Weights of a small mixture-of-experts language model, trained from scratch on English Wikipedia.
Size: 12 layers, width 160, vocabulary 8192, 21.9M parameters.
Experts: 96 experts in each of 12 layers, 32 SwiGLU neurons an expert.
Training: a variant of SOAP for the experts, 340M tokens.
Below are experts of layer 2 (counted from 0) of a mixture-of-experts language model. Rows are named router (the router's row for the expert) and show model dimensions 0-159. Each number is 200 + 30 x the weight over its row's rms, rounded and kept within 0 to 999.
Before each expert's rows: a language model's description of what the expert responds to. This comes from a sample of Wikipedia text that the model never trained on.

# expert 13
What it handles: Place names, capitals
router,259,184,197,178,226,146,173,171,173,212,207,163,161,177,211,231,204,169,206,150,201,216,212,208,224,226,168,186,199,194,203,156,167,190,183,230,236,258,222,218,150,243,220,182,232,180,206,224,205,246,131,174,178,208,214,144,228,219,217,239,219,227,174,226,182,160,238,147,203,196,153,241,223,212,195,155,214,156,232,236,178,204,173,234,234,214,138,166,220,179,197,148,224,178,262,204,212,146,194,156,197,175,159,257,209,161,224,176,248,231,187,151,212,227,246,210,232,209,167,218,180,174,183,243,204,196,201,222,182,195,234,190,193,200,162,182,227,170,194,171,186,236,198,216,240,195,187,247,140,230,221,198,198,188,244,254,242,188,153,198

# expert 7
What it handles: Main verbs, copulas
router,220,178,231,189,190,166,194,183,209,196,279,177,171,176,196,202,216,158,254,244,213,256,188,227,212,235,163,210,216,158,178,211,174,196,190,207,239,249,174,227,245,195,278,145,288,217,211,202,176,199,193,202,186,174,241,197,209,196,179,209,203,173,186,186,186,188,224,173,134,189,201,249,155,222,176,204,201,178,190,240,236,214,151,220,208,218,183,132,223,189,234,207,240,138,230,213,177,153,195,202,176,169,181,221,241,191,195,234,202,209,193,116,190,245,252,212,220,216,168,181,173,191,171,231,207,246,222,193,199,178,240,157,212,213,180,186,212,189,173,240,161,201,202,293,207,210,201,168,141,239,202,197,224,209,180,195,183,177,220,196

# expert 4
What it handles: Openings and quotes
router,205,241,243,194,261,151,166,190,173,197,209,140,172,153,203,267,224,172,210,190,206,208,174,216,194,173,225,180,194,205,173,156,161,211,212,224,233,253,234,195,199,234,220,196,190,133,205,182,216,212,184,193,173,197,207,122,203,217,218,198,224,179,166,192,173,210,200,188,167,197,138,223,197,241,168,203,169,185,202,210,196,191,179,247,219,227,192,166,207,197,194,235,213,184,189,202,218,193,222,213,124,175,145,210,219,160,163,254,226,208,173,163,197,211,244,210,203,238,212,158,179,167,202,234,213,187,182,178,120,199,222,256,213,195,131,151,171,212,193,165,155,208,243,160,201,185,140,221,255,282,214,192,228,200,177,213,221,194,238,179

# expert 60
What it handles: Mid-word syllables
router,232,174,164,250,214,179,160,193,164,174,261,166,221,195,179,221,225,183,190,201,191,186,199,231,208,163,200,198,237,149,205,162,120,245,202,184,229,209,217,180,184,200,190,211,232,170,236,217,141,191,133,183,149,226,269,176,187,201,255,232,175,165,132,205,191,177,208,165,208,178,191,199,208,265,174,185,222,155,215,229,223,143,163,249,234,198,201,222,252,217,247,180,239,206,257,220,246,192,197,139,157,183,220,209,190,184,167,246,261,175,214,225,175,196,257,228,204,187,172,217,193,195,198,218,210,184,214,254,173,178,229,239,179,163,198,187,204,243,190,204,198,196,211,213,194,203,191,231,216,179,219,150,171,220,165,200,222,218,226,247

# expert 50
What it handles: Modals and auxiliaries
router,285,177,171,197,207,102,148,196,206,199,262,200,132,239,234,206,208,199,248,217,234,262,192,142,198,231,171,191,194,164,190,158,195,169,200,229,194,204,168,197,212,190,287,160,194,187,155,188,158,224,184,211,177,218,191,198,199,228,171,236,224,246,189,211,192,186,171,196,231,164,199,180,205,241,183,156,136,182,189,244,215,199,202,205,237,189,189,208,215,217,237,171,198,190,192,220,222,193,177,207,210,167,206,229,234,222,202,234,236,209,143,156,197,218,222,190,253,209,177,191,168,172,138,207,207,241,190,188,191,169,222,219,185,195,164,183,236,250,220,177,158,177,231,222,143,238,228,250,205,215,212,214,184,205,229,201,186,161,215,258

# expert 48
What it handles: Name-initial pieces
router,202,238,175,199,209,175,180,182,135,175,217,197,205,199,167,221,181,200,185,140,213,223,209,157,212,238,191,173,202,187,159,188,165,194,220,221,198,195,223,227,227,183,193,168,203,146,218,178,190,230,169,176,176,217,167,177,221,186,227,231,182,223,183,245,182,145,202,192,235,207,205,191,207,240,155,194,212,187,196,248,166,162,133,195,250,185,187,232,204,192,223,238,217,211,244,238,185,152,227,130,139,207,150,266,253,155,178,219,224,214,174,170,237,263,216,171,237,206,139,246,168,179,149,221,191,207,154,240,174,182,252,243,175,190,227,219,202,189,206,236,182,242,195,229,152,176,184,175,130,180,246,179,232,199,200,226,210,180,205,221

# expert 18
What it handles: Years and odd bytes
router,246,236,210,205,192,190,167,166,189,170,227,180,195,178,184,237,241,185,191,206,183,205,200,184,233,189,183,196,196,134,189,147,166,199,185,213,221,250,195,211,176,235,210,199,258,194,212,212,143,210,130,167,152,195,204,163,201,197,270,231,190,184,174,194,182,175,225,172,168,219,156,220,207,256,163,218,120,156,220,231,223,165,183,223,262,206,190,156,225,215,206,187,199,177,227,218,237,157,224,207,213,188,185,246,237,129,185,211,251,213,198,189,187,275,244,202,255,206,198,166,174,195,175,223,200,195,148,252,169,185,175,241,212,164,180,137,224,186,153,182,168,230,202,230,227,198,204,234,176,236,208,167,160,188,227,237,206,218,180,210

# expert 40
What it handles: Word endings and commas
router,190,256,199,204,250,199,191,150,118,153,194,212,160,217,201,259,237,178,245,228,163,215,224,169,233,191,193,203,175,176,187,144,119,214,197,206,169,200,232,175,234,223,222,142,193,182,205,205,208,215,204,172,177,191,247,174,170,221,181,219,225,195,194,217,192,170,238,167,153,225,194,197,250,229,144,192,119,165,228,230,239,209,162,197,221,174,195,161,195,184,213,196,198,152,208,183,204,195,174,199,143,189,157,205,225,196,172,153,213,218,202,172,221,239,212,242,165,202,179,188,133,179,199,202,228,198,209,175,191,183,212,257,195,223,204,190,213,229,132,209,182,210,273,224,215,201,222,172,123,202,195,215,202,191,173,248,221,170,166,186

# expert 8
What it handles: Plural and group nouns
router,251,208,223,195,242,161,173,181,122,137,201,235,191,216,158,239,194,159,264,203,227,197,198,202,225,194,174,217,242,215,215,159,171,217,127,243,213,251,238,190,171,180,201,175,215,205,213,191,239,251,175,170,166,192,234,194,212,205,192,240,239,169,170,229,196,170,163,162,221,206,196,196,206,212,154,184,187,156,184,228,204,180,177,230,250,205,171,148,245,224,237,209,230,198,179,268,233,176,246,139,178,190,190,211,236,183,185,192,196,232,182,208,231,230,209,270,187,177,173,201,166,157,183,205,221,194,196,214,174,211,233,225,158,150,168,223,220,191,167,142,182,259,235,207,212,222,207,196,214,216,236,166,200,187,223,234,207,130,203,198

# expert 49
What it handles: Vowel-final syllables
router,233,217,194,221,191,180,147,176,190,209,237,194,215,192,172,261,228,178,209,180,188,203,198,222,189,185,199,219,232,136,236,149,172,219,207,206,256,188,203,190,173,219,220,182,224,160,254,173,160,169,154,187,158,210,285,165,179,227,275,239,197,180,164,190,179,167,232,180,232,191,202,273,192,215,152,186,213,158,261,233,235,168,182,230,225,220,177,225,186,233,284,190,227,172,246,217,205,202,191,174,106,150,173,227,194,188,186,221,214,217,154,217,171,212,244,230,208,214,175,238,235,220,164,196,224,239,182,227,188,189,202,243,182,181,197,181,222,219,192,198,202,203,218,199,174,172,209,215,207,200,265,148,206,187,183,190,209,199,183,241

# expert 6
What it handles: Capitals and codes in tables
router,246,196,197,209,239,176,194,164,161,183,210,215,198,191,215,255,245,189,209,197,191,191,202,193,197,183,184,188,206,218,221,179,236,174,159,234,180,256,220,181,139,218,275,193,199,207,188,197,189,258,179,161,214,227,251,188,202,208,258,213,210,181,185,226,186,165,210,171,179,195,126,193,188,205,191,188,201,127,208,228,173,208,181,198,190,203,199,217,215,201,220,206,195,218,272,280,214,146,238,179,186,170,192,224,201,144,183,235,200,202,182,174,220,209,218,252,204,235,169,204,189,177,176,225,187,172,209,318,114,211,195,218,206,163,159,198,193,192,134,164,179,190,190,199,153,195,219,173,218,206,206,160,221,214,219,268,182,203,172,244

# expert 9
What it handles: Music and film vocabulary
router,190,219,176,234,214,185,198,183,200,182,245,135,163,202,196,212,177,191,224,179,222,214,248,218,245,184,164,176,248,146,162,138,182,186,169,214,232,223,212,198,236,197,226,146,186,228,157,192,200,243,186,214,193,220,169,204,207,195,223,150,198,259,191,274,199,179,232,166,145,151,222,214,264,209,184,159,211,185,200,209,138,180,207,191,216,177,186,207,246,163,261,226,290,179,172,192,259,157,214,149,174,188,178,210,244,193,249,219,168,225,218,207,226,254,202,202,212,206,185,221,195,186,178,180,200,248,205,249,213,197,226,173,204,235,182,194,211,220,181,263,173,199,236,225,157,254,180,225,190,192,216,192,203,256,195,195,163,205,203,224

# expert 26
What it handles: Adjective suffixes, social terms
router,257,159,237,252,207,160,183,164,162,193,270,209,138,214,171,222,161,194,252,228,173,234,212,205,206,187,212,172,231,186,181,193,152,225,178,242,211,186,191,255,183,194,207,177,198,199,210,169,185,190,140,203,120,218,208,197,182,229,219,204,189,202,170,252,169,194,282,193,214,186,186,178,214,228,181,166,164,184,202,219,149,162,177,265,207,199,182,124,196,199,231,194,200,204,207,268,210,206,181,187,188,175,208,211,232,154,207,220,261,231,198,208,189,279,234,213,198,209,163,210,152,178,154,239,229,186,162,168,206,177,235,213,164,241,225,165,204,227,182,204,174,223,211,196,200,219,151,247,188,195,190,162,200,158,211,237,192,165,208,192

# expert 1
What it handles: Phrasal particles, music releases
router,234,219,185,205,196,168,171,159,172,157,259,138,202,197,199,201,167,183,247,201,212,227,266,241,207,229,156,176,214,153,178,158,162,210,179,217,244,230,176,174,218,207,201,177,220,231,182,150,201,205,173,209,203,192,220,172,205,253,213,189,223,265,168,212,210,174,197,179,171,153,213,244,269,221,155,187,212,157,190,221,138,200,199,233,207,227,171,191,232,190,215,193,223,140,173,195,203,146,178,144,141,148,215,241,224,203,226,223,182,244,218,187,243,251,189,221,241,236,169,229,165,195,189,207,182,243,213,199,194,158,213,181,155,182,226,217,223,216,186,236,136,192,210,233,159,221,168,231,216,190,256,195,229,205,247,193,219,203,222,227

# expert 32
What it handles: Name-final letter pieces
router,193,177,180,231,216,188,196,228,151,197,166,195,203,214,187,202,189,169,180,212,159,185,211,164,174,211,165,219,233,175,200,202,196,225,178,201,195,194,175,190,254,260,226,183,191,218,215,215,206,226,213,208,234,235,230,191,199,216,285,226,190,158,193,231,192,187,198,171,222,200,135,174,235,203,154,276,203,140,181,225,202,227,210,183,214,209,195,204,243,127,240,288,220,232,225,234,171,175,205,177,171,194,202,208,204,182,210,210,237,180,213,241,160,156,223,232,220,258,137,227,194,224,182,178,190,190,155,231,163,187,206,197,183,180,233,195,237,212,143,227,191,178,254,173,208,228,175,274,222,174,196,93,205,205,182,181,164,175,203,212

# expert 55
What it handles: Capitalized word starts
router,217,239,220,240,196,142,195,158,197,158,242,168,186,208,191,221,221,199,213,203,168,224,207,179,219,204,161,210,213,144,189,177,175,170,200,187,226,217,174,233,182,247,178,194,227,153,226,179,235,195,133,179,154,242,190,193,208,203,229,229,197,254,135,236,187,145,222,135,227,206,204,234,202,196,171,170,241,201,215,222,153,185,168,208,233,205,188,231,220,203,242,209,219,183,204,193,194,193,179,185,123,178,157,244,213,214,202,222,289,227,207,169,191,221,198,229,179,224,176,232,137,199,194,240,243,252,181,202,185,152,217,208,153,164,199,142,223,251,206,205,195,244,236,198,195,184,172,208,182,262,231,171,207,248,223,238,229,182,204,239

# expert 41
What it handles: Word-final suffix pieces
router,189,223,178,180,225,185,185,162,215,191,212,145,212,207,189,265,181,165,218,150,199,193,229,226,189,154,215,212,185,157,234,156,156,194,239,196,243,246,159,202,223,233,224,139,244,204,199,200,219,219,183,143,169,183,265,197,172,223,207,251,190,198,197,233,204,169,207,177,183,173,134,168,246,202,195,241,196,152,211,198,188,226,197,201,234,208,148,151,216,109,217,207,210,167,203,252,234,170,233,148,195,183,205,201,219,210,202,205,219,198,201,226,151,255,189,231,176,235,178,228,180,203,202,203,172,190,113,221,208,208,207,168,189,152,156,157,193,216,180,226,147,189,224,177,209,233,134,261,203,204,233,194,214,222,173,213,210,190,222,195

# expert 12
What it handles: Word-initial pieces
router,181,213,239,206,170,174,180,179,167,196,231,194,187,235,192,200,200,187,188,135,197,191,252,185,185,179,152,218,241,193,209,176,176,157,209,220,259,213,199,203,216,249,224,159,199,171,208,182,210,264,164,223,181,185,171,159,181,222,189,169,205,249,193,267,190,170,237,142,171,186,212,184,234,265,151,202,201,193,214,225,141,177,179,188,244,186,178,218,224,145,244,186,204,205,227,192,213,173,182,178,193,179,157,227,218,189,151,225,198,248,214,159,220,259,230,262,252,235,183,271,161,192,181,207,231,228,186,246,201,167,221,176,184,205,202,193,205,204,197,248,196,219,197,268,152,183,159,227,134,209,233,198,206,223,250,213,198,211,158,216

# expert 17
What it handles: Word-initial stems, role nouns
router,221,219,163,252,181,182,181,180,146,162,245,240,180,218,185,278,213,184,221,162,228,193,211,195,231,171,203,176,179,152,172,173,179,168,213,221,235,213,192,224,158,207,234,146,210,167,203,205,201,181,139,208,186,180,252,173,184,205,218,177,220,234,174,199,183,155,214,172,216,202,182,184,190,217,174,181,182,208,249,222,155,166,158,210,285,235,191,183,184,227,202,161,201,161,210,233,206,149,216,165,194,206,161,225,221,150,202,232,182,224,149,159,219,201,195,224,220,279,129,221,233,198,181,252,200,227,193,203,173,150,252,222,160,217,164,220,225,237,199,173,174,263,247,176,202,240,230,203,186,238,209,189,196,199,211,247,220,182,202,231